From a checkpoint of a small mixture-of-experts model trained on Wikipedia.
Experts: 256 experts in each of 6 layers, 64 GeGLU neurons an expert, 6 picks a token.
Below are experts of layer 3 (counted from 0) of a mixture-of-experts language model. Rows are named router (the router's row for the expert) and show model dimensions 0-255. Each number is 500 + 40 x the weight over its row's rms, rounded and kept within 0 to 999. Numbers have three digits each.
Before each expert's rows: a language model's description of what the expert responds to. This comes from a sample of Wikipedia text that the model never trained on.

# expert 57
Description: Words about match outcomes in sports reports, such as lost, defeated, beat, scored, Round of 32, plus table headers like Apps, Goals.
router:460419501530492601499467433460526500544511478552523572526506475453502518484530501489518468501535543561522510501470542500507505479556411469498486460495493449475556534453558509440438425478458474540496472475516528507555539523472456458450495512484426525588602486475439469462483507544538556487464507447513516471563475578556494543471522502478450546421441503439490499575513476492563458422432485482490420556553518574482533466509511494549507512462406509512499502476407493495513511482551568451533505468517498492486410433442465479532557472494498514505497401479458462495576497485449556490459575500483436502515587535507508594469473485546482530519528506477537554493528489531506516542513442473495520511521507516476419469547464471489519458552484476524511475449549460466490532580532533

# expert 52
Description: Word pieces such as le, ell, ire inside words like Eng-le-wood and app-ell-ate, plus words like list, put, consider.
router:459512500472458558519477490513596546506512443505517473472470487467408530466539493477553420550523528569466490539494499468494512559507466526452497499504509433527520406470457447496503439521561540585483530478554503473506436488548521485433500519483435491514530504470456536464498545495496506426499489504500497560533446515486548479462515507472532519470493483499469530581526518497463541505430490481517508558632544505477559483530476498560542444445501533498502506489476476568580505558596533505555510522492454473539496422496483452527559556539424510471421538571526514457529453479438507544498525512498465460541561457448547567473378511521569520544463493558544517539570485527490514530409521464435565550484514510493488453455527524527500477557450512522526472464569460456486509489553506

# expert 34
Description: Nouns for teams and institutions in sports and biography text, such as team, school, club, family, season, professional.
router:422460502508485546486468496541521568547542523557499529516505492458512531510510475446551475532482536492546576529553510436507542513531482559478477520485492480474475529444519476433536578498576526497540536531537465523513505545468491533412495585503519477549575502428473503479531504572507528403422458536577514530513468531490538452498491479525523524521469486468457525542504483514531604476465447485529433534488543557485540445520515557476511489551463523445511443495470447405534479461513523508522509448487483458514462387432448472455480482540501512535448424520471548399488574435481533469518493490508457465472533496414483561466438541541464529513545527500532499497483446502466457568453504410437560526502481545444475531537497477478489455494450445507520528486538426476458558507516437

# expert 41
Description: Word-final suffix pieces like ist, ism, ized, ists, istic that form ideology or agent words, as in tourist, Nationalist, resist.
router:518481483477491534467463536557485563495509544491531483536488480494450450474498485524561426525509581542560473480438486522465551486518502502502552480515525441489519565524528540453477504468537570470487466462490469488472462469490426461489492583467513464445456506450489509471505508551547547475504560566557543487499454567469532471454375504568536512473446504446523516526482453467542482459463529497501454483502520501554513364500486487505407477498498501489532461427433489438518409455545561563532511497513466515500497515471463443480481495538480509551423540507471449475544585543470510475538503535445490464565554499518463487451475458469477503501556510479533569513510466538620506555506424503473573446464498512493518508499458437503458513522417469457527504430508449432446523526583447

# expert 9
Description: Prepositions after verbs or verb endings, mainly to, from and by, as in came from, ranged from, translated by, listened to.
router:494485473451461533510522494482474568593523476541520516487446532431484494500506520502529456515514570498554496455498549387467511471509502451519474502411519532518534540528439468473510520534544513571445481512597451450511438468462496496488494546469402554531563484430464508466510518520508528438503521569510515538509469541462544491456454505449523439520506432447509547535502531486496556421459490490455454560561497532459487480533563600552448461506427541573493470509458470486600492528537478498505509553498401465488458493458443494510511452531470500535515576511511485436544490556511576509528495470515484486567486429504462525418480466515558592572519518508529513484538453527465532547468466520477516509441537609524440482521474471471499497489551450440540507506464464488497489472484468

# expert 47
Description: Line breaks, list dashes and field names at line starts in infoboxes, such as - Born:, - Country:, Power type, OS grid reference.
router:415508588459460521439466444471493513526544543536517486471506495504452530461386487542574465428524485484532522528516540524568559522516533473472499459481493424506558450486546493463447435545535509602506490513579437577500467467462413447433500542569492457531529478498483385457554531485524552496495484568505508505556464528418552482514490442502480432523484466523509576512512503531492527531490508470460472505474601489559490447503469566539494488507484496508480454446391478505505522462529523470499521529518528461514460505500470482487534539494432513474516488501519474460535553519523511510482502494402555439572483423420453488476469509541571516535544497461492535495503518516501548522413499520508576519471500515509473481486476483489586490565475472474499535442538434534457538462536461

# expert 7
Description: Main verbs after a subject, mostly is, was, are, were, has, had, may, often right after it, which or that.
router:487479469451506495454460490484525521564508484485507520502452473502444533462443421446555493490467534449473547497502543499478484478508454482444534490462508481474551471454527494469465425543556482555443455450559466540493523480506517561460496530449445568591536515472425430462397505555522517486508589504444556518506464509465528522545482476482495473519504525514499494552506489379539501480440491459456478524546554445511515384499530539540503422473506533545474451505466466472555486470491556588530505422476481447514394509493507542461536408498462512529463502518505511468534509494470540527550531467434536478529541472519473555491484439513570540462483492514517541406542527491514500621453428462431551517448471556484484453488498462533500427545494464524559519509495489496489491493566490

# expert 26
Description: Geographic nouns and directions in place descriptions, such as village, town, River, Street, north, station.
router:453491475473474591485449504499546464487544534469561541527511494520505508473469436442553465474516547539543512477468532453596497513530547530443558446467465527553498478512525497478504433516470529505532510447513455474465475490500465527554497524492513521580504505486457494484522447536559478400456571577496535468537438488432526426432456493512472491515396541475480541480467548466501525510467494464467419496552518493462514539532490511585478470511430489549516470475472444481469536445528511557550505568484480466585412534417500501537493479560479510523511534561516485446565510514567506543497516453556506425532477568471495566500401550541550506513557503488561528494531442528470514517520488430460550460486541598462480536555509528576494491524479511503509486489488428458525484440506421

# expert 13
Description: Single capital letters or short capital pieces inside acronyms, call signs and word starts, such as KTNF, STEM, ISBN, SKF.
router:471485548450494578464464506564550468587485474542466525437457502513421520531465500392551501566469533467547526545489483513519513532525440523484539531505534518484466505474499481497375457549498566596469428505538427494547474436488474483474363526520465489531537382450458513431574457543517500479498551513499545540525478521521549504499488502479529481538482430435510522539528513517495575450512516482512523566519503431494479411505486496504452460521467533469484489476558494494532451522487522486548592517553406466526458500477460538458466495499497595499470505515509501529523507506480500489534536493480477414580533498481459467505490523454531551524523522499504527427533480478554483531473490500492589427472529497492471522543476483502489537588510473490501526445458584500534539562534483

# expert 11
Description: Colons after infobox labels, year ranges or list intros, often fused with the next capital, as in Key people:, 2008–2017:, 3:40.
router:465463550517538559504489461479559526470544434601547527447392483509384515446509460428546460553539519519570458505520531488537534453500486464449535502543557457499490541448504457501458429441551499582495457442574464545489523515456522562521485493490468494535526499501422467465454498497502482422519564552543544581568441529443531518502455440502503558520474466496458550474474512509465480468501519461526498539481521506503502434522508601483454438531515470501486519477493517476510494457558543451481507520504469478457474461506449545480525463584447512522541485505422523506482528426435484448525564450529493523559471476531491509428447497486515563474533497457505481492549421507498513586548476436481509496460535463534476491503457499524483469549474403516519425450493503577522511467550492

# expert 27
Description: Title-cased words in song, album and film titles and credits, e.g. You, Love, Like, produced by, plus word pieces after a capital W.
router:457477527417565604539503483482533512524565490564484512545429500535502509513493428417556509558498534484497512512530539464567562505490482540490547500481485525485530512491485506553434496482473515543488441416533445437524526496410503525462501504461438487573524498544426458527519484535549470433473560490577525446562450511494487516499499510492498511486528497498501506496541428480542516436452576492501489544541531491508504511573489533534530510524452507536499428513480496513554489542588486502484503531579474473558545420495454520527563465527476502516464470559534489493569516487395503471617490473522462444462520508513459490480471411556521537516580483449567563437552470435540483557472472495523545528476593555473464491447477571482488476573493506515533489462518490499538531560491470

# expert 32
Description: Single capital letters or short pieces starting names and rare words, such as S, P, T, plus the piece iv in equivalent.
router:428450509415433553462425492534493499503454504550510559541450529551461551483436482465571466475532552568493492499466525455544534501549564513412514515484477433556546508464507478486452454563566480536432505505522525568470543439487514453454495532515467504563587497512498507522538484523517495447511569527510497484529489556450538452430503502519503452477501484478468492546432522518548524490504522479491498526466596529501519483508500556517442493499507528505545427452503438511549525522514471534529502504498512454551451453445488496505497511477456512518503495460514466506497582469555560475480506484496452471470495530541482552452470487503484535511605426503487544445517491490523538610519496457461550426413455558523524513562497575513502481550412386533509467550530483464457478525565400

# expert 14
Description: The preposition for and similar prepositional chunks like for the, with, in the, often in sports career text such as playing for the.
router:516420472410505543476457451564485528530505497508464532491464419532554556450468467513539503511574546546510508484535504430494539484568524485493546487513553447459532499535513468520514478505518543578464477505532446470473514430444524508494493480416469441561484495428490478464463500560484526433507583547564522476498420538449561462487474534482543516495475580519524524498415488507483500535455445493450472506513529494554489400520482523572487466526469558532469487513498506483484487437500541467511509543529472461520484457455497493475459495548514514510460506541473554485529496456480567433575429510540534456579479484468417551424503506563492550488523529495566553477542506527562479565561488494492584473447482528517503524550466500490519486504502434496608584462525536488463496543603444

# expert 28
Description: Pieces like ac, od, sub and co starting or inside words, frequent in species and taxonomy lists, such as tri-ac-antha, C-od-enamed.
router:506488445452491529546505472486567550521519512560562533499501529524450615455440490552503413526519549456515529470481511389531477509511532474444488528453513417508452502511479472547488459512500450573495502477504494518518479524447441492485499508544471494582552504497497453457460542511487483507498505512506467544527487499459567420556519476529425529508518548537515494532440498496495577444484510496514479556552537563454511447501510487545504481561413526526532532483391485518507498441525550573525519558477408452565447495465518525545482487503471506479484403554528495533492526488479508507576555481435465489524532497447422551482473547502460522554581455450495540538499424483503572508504487527454580462462592528552513594474479410510501481532475463486498498523500496430489487460518442

# expert 40
Description: Sentence-initial or post-comma pronouns He, She, It, His, they in biographies, plus word pieces like B-ound-ary, coh-om-ology.
router:439450522418471473493425543525471541581608531547466530515440459552476490442502529444594461555525458557572533475476510467550510498558442477482528491463516490531498566459488471512488425478501498544502496420534511530502532420496452500492492557483487446604514485509449505482449456555565558472470518435539561532536452517466476436501492523556537493523454530514516505535506486513458491468469482496452450454490553547460489407524524505525494411511462536497517484490480479537486501528527466495573514517512402446517548496526460491526494444489526507533542501526454481420525552510505489510539473419527484481513505520558452548517511447496472550535545467511470573488506501472528523586490519428507530530479495489530420493512489530596498425561440481458623534453484463549493510516507463

# expert 18
Description: Tokens at the start of list lines, table cells or titles after a capital letter piece, e.g. Sp-ace, P-ope, P-oint, "The following", "- The".
router:544478491512479507454429431481515522524492489512522559540441438485536590454497404438552481544521556501510500451505497480584565526517476507447481532527547475446509495546475469467430439512512504500532508425531499509542504464478454517435486487494424426534478488436520484483523470538457486432481536543526505475556505526402497501494503467574490547539529503508494568538483461531491485472481479498513509510519519509522450481508508502580497490496468491505473499491393475497550464454481493541482510519568496444557505409457522588500521451507517501471407494549582521486505529470474563499568474479586516420469483479516443547481466491503436546589564526466522496453485502492541526543473518482429548502502486601496488495472457485441472492547545418510626495444527488527436512528548423

# expert 43
Description: Sports words such as season, game, games, record in team and player seasons, and opening quotation marks starting titles or quotes.
router:412449464425497537508429516597529537528503439518451607515514523486483587468490483481518401511538501553526559432505567494515540518501469518462471479466521494484518518424483438508503465460504551538477524524595512443460470492472440482476493539422484496494522498476517490449441539530556582473457499493517535503562461494488601587425475530509469525497459506467493494547476440483550511499448481488520478521557586556449502400545545543503454493558459517445521441478456429447536482446524528517475506477520468459569488515473461583448533451506481505492515430516462503479471508452484446449490495471512492515498496487503492585513432532553461473524528569554506491477501488499532508595501473546466589480488472497470511513542466493447543444548477471541538538484435493519498519539558481

# expert 30
Description: Initial prefix pieces of longer words after the or and, such as dis, trans, int, Ex, Reg, App, habit-, prot-.
router:450505538394507560497480533561560534507506459514559551495399510551402496470471407454520460492518531468492485488513563487522530504548488462434566519436522470499527487490484489453468403527495516511407481518507446529500519502550440448476496494470499511468603494526477489463490521545514574467486521476487544506561478497460541469500554532481445506422425500509455507503528553450520573418466554472507483539493499477529489497489516526605464448483454424507471447510402389498543456523550528519506508553512529452527509507462466514505534477554524504480456452487509535530531479488487515517513470426473454434492486476441403512466457521497552563499542469511548560513535466580521506561433517489497567526455548501453478482493466511494483443526462448511547430518556513476448461535503524

# expert 60
Description: Suffix pieces -ic, -ian, -ant, -ation, -ity (metallic, Basian, nationality) plus P in Piper species lists and closing "),".
router:484469485497502534494434538441505540507493513502492482496489513488474622485541481428555449507487550515522510443485505494485491534505523522421464485478531441534544512554489419519438516449485509575514544410530527504481504518500557520438493546418504501538499484471460489498494552548504561425507560529485465486535516547454502414559523446516528543510422433429474556518480486470501563472502498477438475556498512569469555457513549504560454484432486467486508452488397469526553422454532462531554516521496535446521423414479445499486524459543482530536506498547498492442524542546462500433527546443487511495444566466535435486405427503475499511515470440490456531487502504472558567555470489516561496451369549536477469512485465448494526469529488465532538508478551474469476443513503483

# expert 29
Description: Single-letter or short word pieces, mostly o and e inside words such as foreground and ate, plus digits and CJK byte fragments.
router:529463546426472527461509448530516539563499525521487507590515486473469516417516440504503493476564551479525472519560542521498520457423435530458506531481480482530492516486537508423374507469533543471470511472535518479602437500460486526491501548486509508518452510514460491393466492497508529408475519489499446509535436570451510503487507452479544445512506520432415484533522577476532470526504492422493471546547549476534457463505486508505502415515443511546464507491478451449491481505495590498484509491524422512539499564410484484511540492564514541509478449545485424433494511449475513431533508468494459487550541481468510472453492457520504487560540467538485500466595411510517520564432489459534559451510529559491487462451477462524494510479447479522507560405408469445486555484489480

# expert 12
Description: Suffix pieces completing ordinary English words, such as -able, -ard, -ing, -ment, -ed (sizeable, adjoining, recapture), plus words like card, count, score.
router:476493459372441496513486491562497544496495484529486516545437446517532519482463478496575456477536592574573521422492491491468583449524556537420494499413541438483529486543597421404483484472516569533460423484573488518534498479463457459488492529565460520464557497523467456500498515525561524478472524557454504538555482534516505520447488538504507532516471444484525485485484488529453500513416506516472499475542510550458512538570530489500454485565479534521502437530435474461576443471532486487565515546461520497586479522524458507512541568493522506487503529531490521465533569446493562548522454482514477438526523490516434515484508482526501536472559484538523564549495455478573531570474420499503518488468539465480466440517492565448507496423545436455502475446512529504540520451498440

# expert 33
Description: Loose group: pieces after am/em/en such as emir, amniotic, plus sentence-opening On and adjectives like same, special, official, military.
router:504509484465487486425480533550531565472489457492510554574478526424460520498482455481511499535504491535541470454519586408558496429517510504498458523505572495526509460527479521434399496544483544591456476456543522529611487542443484495444499486456492480529556508471498473498478566537455569434504519465500501534585461463489530522537429504529495490463437434498514542504493483484486508464477527481469449507515549484495453516539545500569500450524545447476475449519471510468539461556536525545525503531464503415523468531465489524519568531540440506514480479513522443424565491489536519575579519442491429455541503544444483531479427457468493597551456494427518480455513467517544498515453482461492509497443521456543484483505488552531547435523573459460513461523458492463525541506560377

# expert 17
Description: Words about government, state, politics, law and military in running text, like government, national, election, political offices, Civil War.
router:450467534481486561499499535480558551465478526503527563566487433486485519493516445459510448465445540494540505490500568469475526472498475585505468482455511494454470539520475524425425514521573559566515447433576490535487444462487516492494496581499520451523511497417435526494440501612555549510508529568501548495508472521428480505521487521525482462468417491430503519466490516449473503497485500496488405469465500588456478438512418544547511429459492439522525472457480430534589386402534566555507509478512438461544501518491442512549536496553474502474482448544448504432518502483548560528496541467496534473503571503480468557438477519484508530553436476521482511484524489548519541508511539442430514493466560487438449507508499500558514476528458495485483504466506463488484523557562465

# expert 0
Description: Opening quote marks and capitals after quotes or brackets in table cells ("S, "I, (I), plus word pieces after St/st such as st-aun-ch, St-an-islav.
router:430405503477482441491488508526481515499497515509523545501495524500522479474450489408563490465544521482498519487485471507534527491485467535379525506482520501513499484534461451534455401552518527498455504426599514427502477415381440420498495609514483509586499511488490484451441480580508475414539465544491519534513502484518450468491494536526528486512514460530431459511495463506539434452516427523505472514471522486448499461478441548518471489539453512509485442440465520463547474545507564504545509511537484460522441484470457463467454453588413513505508481493460426474528494508455543503516476492575482456499527521500513512453474451507424539581497497489549567448446468464534497553427474479454587485473527513474475503547467531520540497519406491462537534422495522508447469504520441

# expert 25
Description: Nouns of size or measure like type, length, size, points, metres, plus braces and pieces in LaTeX formulas and tables.
router:434440468459504566536461493588488511548591486517512534524454438524499477467515477385518442428579594522540593500470467485532520536555501511510469476525535438462530469521465441457491402525481538569455476471521520425540551543499451509441499507496472524542521482543439450450524480518542532499484537511538524477580469467435500460461511517549532497471446487501470503605508472524524505396449507489513434557546498535448531545547501543514515500517481478471495489522476498496506497449541538483567502509491438478487471524487482543499522476535493511497430384520474527458481564402457504495468558477577513393477598512528499528467487473519487541496531491515485522536528466505483520525467478478520543545489508516476457437503449483479466508538462510530593499511483468513410453548516539

# expert 16
Description: Common verbs, participles and adjectives in prose such as said, announced, won the, given, did not, available, plus the prefix un.
router:437530484454495547488491539539562531535482489499541583550366466522446487450411467500483494517571540509473539459563469476531518534490418619468550496494526464503493485512496470484475526563490493524447500440526477456517547446448416524407487474443482477514489479527461493454571574566519580477433559519582521539546505514475528536524465595459441484511454477446462515514480444468504488482433509497482506487456518510456470479510494531537477463430489452519502476467497443505516530434549509569569506479552483481543485576488428489476538483468501506530442471514481484500556499486503516480521510525518447455466461461500472518483424535492512553480493547471513532475559513558467542506494441458510592584467520527571478535460413537489477446544443459474511465493542504456516537498551469

# expert 6
Description: Word-final pieces of surnames and place names, especially Slavic endings (-ov, -ova, -ić, -ski) and -ock, often in tables, e.g. Tavistock, Peacock.
router:445480501506527507514456512517503520484510540561552491480524482536497563472469444441536457516494596485534530440462445486535542453554469506423564465464444527528497443439443429453472534481484565560521518538557454474485479451499435491506490586539416527585482501478460514493536562519594545477445561556499522476563461520540504508537456528455484491525493513408461593514422514531446527507541551485494495514545491517471540496546507529482517450461496524493479468425483453457547489463525509493531505491489445480545464457437500545468576530514515504502441502485521516498590515462427524485528552502520583497545475539514508542476459525523498527554569514482504504540479484485603502584446490526467549393445522528483532461497485536519500529554460435562544434459530462451522493551540475

# expert 37
Description: Common function words and verbs in running prose, especially a, an, met, un-, take, making, often after to or that.
router:522476541482532627501472545468494573494580463506505540564457429547409494442509432505530438457523508499511555447496488464528498496482501534491544483492506458488602572493566495451511523468483521554454469410545495501503493518472444516466497526421463515453496496498429464405495512503496461458462566525531514570584451499503511486513468474525489534393469528506493522469505556428535502453497430470442502524481639515515486507520514520519476451546512546479489526497489451447504468543483540464472501566543461472554448436453504479473484505463520510519471545510545525467531510487465568512572555495461478463486532542461521503421450490476461503528540496532553492528534470504549552622516464485523540489486491526473477480496463471592530494561531466480512458531491434505486598515543484

# expert 39
Description: Word-ending pieces an, ana, ina, ia, ata in names and Latin species names, plus whole names like James, Alexander, Indian, Los Angeles.
router:479483556472499488533505510472491534468515434500517576474427461503465519529514400474535471530515606560484535493505531449581540481488509577527497468533496507486486510465534446497467491500585475587525470453534522425495459494485417490518496556499494434554517479478480498416520474496517541401494583539459502538595452506487519488490482544472470490418411486469546500451471480428483550464515478486482462555493508465499523453538510535506475460499439495565506438485523507454537465449508532548494513497550482429494461468485471496606541504555450503511551432575504436537490510506483518483496541453531466472551512497538459495405417489477535491507482484543488482395480478491441535517460455453482555465467590567475481512518511539459516465537482395459499545519491426550458494499497496

# expert 42
Description: Common words about companies, government and media in prose: public, company, business, station, service, sold, multimedia, acquired.
router:459517455421521539489472425477523501538483476480465490559515486499456515472508430495510474520525523495548529505529496408517505508545481537503468533496495450492520489452469428434518422543537557582466434425537452497505478466466439566545488626508507563553479489489455504508509498590516497460463506583497538491516486590485559497563490522519496478504438480488466501483497557482537527490490533489472499547544495508493495462588536499527518502491502532542470459466523445452536488461583587534460503544533483475595410480451441531494495563492503497497503536578519536464550505493451525551554463487478429392568482510439552537522467432511597562510541465457457502502494471498528508546481508489495545473462484544498513584501521520561553419523528500541532507524478500463501556560497419

# expert 1
Description: The preposition in, often fused as in the, ed in or , in, mostly before places, as in historic house in Missouri.
router:400496549401477450518454500558506475490480478506495516482483457542494498457477478490524501491468538511546444483425460499596586444467439520488499497458525493578538516427491460492512432504491548608486481455504425471538460524481452515534491498443492503552533506468462478477569526538520483427490547518538472551569453525401534420549492492467568511495476512469551514499448485488530516450504513510440422577505498492499539450477493533558482492486457474543485474470499487494539502519481532551522511502488494503535471454498477550571482477497510512533507459568531497498549529465486471474545558471487497510552549535573432595457468534570552547537544472565503502531572473547517502491438543465439512475449542488548447455451527420543458550518426466431619474516467511482493542505521495

# expert 61
Description: The digit 2 beginning years like 2016, 2020, and infobox field labels such as Country:, Genre, Years active, medal – first place.
router:451487534427508427502499463524497535523518521530448572555490502548488516456431463462581447506611537514554522498499513492553550461481570514465518556524538510498517506467505471549450452465508538546515471428539505490485457454441524501494483531522471525484495484458509395476517524503539475481512544495536543573596459514534529445554503470462486540404525482456483535569488434521560546434438500463460471490482529573520531450495494520506432514516409502486508493500449459486532460508575561567526516557486509482485481467482473451594523441511461513517460498492544521424534565507507552461502559481465521479532555509453397506478470435567496541485573489515519522479514458545532500500478528510545581439464546472482516593518450537461476457527512488527509476478506462475494573568581464

# expert 8
Description: Everyday subject nouns and first word pieces after of, and or the, such as business, food, drug, political, disease.
router:435416504506516483512485471565540512485548461494511518563460475558450485456506388464531445462498495522474579526465480457520547452548524502492483524452498449479504534533468540434473483529459498468495475428549516507492454512475465454436498591548544472542547509521507450478511536523548535486514537533482552553523456506472551465491524516527519471450473437479466496522499455440519592445475484487430498565511461574479500477507526520495389373504502500546472483493462419502489447503574600532548501566480438450513464548457439534484494514505462520492460508569546459489450565499497515501550511498475512463558499507471465597463493517464507508497542511426579522501505488502533529486535512473524606488518608617440459566516490530500482485509480468454522482501475477500451477471508493

# expert 15
Description: Common male and female first names such as David, Richard, Barbara in cast or candidate lists, plus word pieces right after a capital G.
router:530439601429526528515474483540480524518539495481484551515438418526434497516496410462559445532529531562481499470499488485545481506509453508429489517505560490462534488566544454465497521450526480558462467494554473511470461504505493465494492583487488470526521488495429458482522517503515586389442557535434526507568456537435559537509511516518480485478508494487513592472441466460507560517492524491501504538481540498537484544510469513549461460542457524548438459428501428500448487430532566542503512491517477448507451455469540569485566479552510507485514479510582492490452549410512595493488505486503521371499466496460544509399518502542520471513476475535544567496510493495487527502521508502426595466466512544469473466540452511516478475537466405500507548485492437481453465542524557

# expert 51
Description: Word-final pieces ed and el, as in half-timbered, aforementioned, Predator, Sweltsa, plus bare spaces or numbers in rankings and tables.
router:424463484520518482525449515521540488453507499566557480525440517440448501480461490479545468505493569532514577456540501491491567433504546487495440486530478485481520493488483447431438513468525513536491484488573510530505500514435434534465476547462478533530506486483527480410485461485479530443516539505475462482520470499500510535441454423549493504484473521456513572521431496484539439480517527489468454505528541459492517505624480509562482455516414509571498505478454454503474484406556487531465528485574452492478484451517551475541520448520477540506500549582508534467594550429539580513558546451484497472605522455471526511460474528494514447529523504527524474413422366513556502530478512520491569525380509524465479476546510534534542506515515434502568504477509470472480532517544542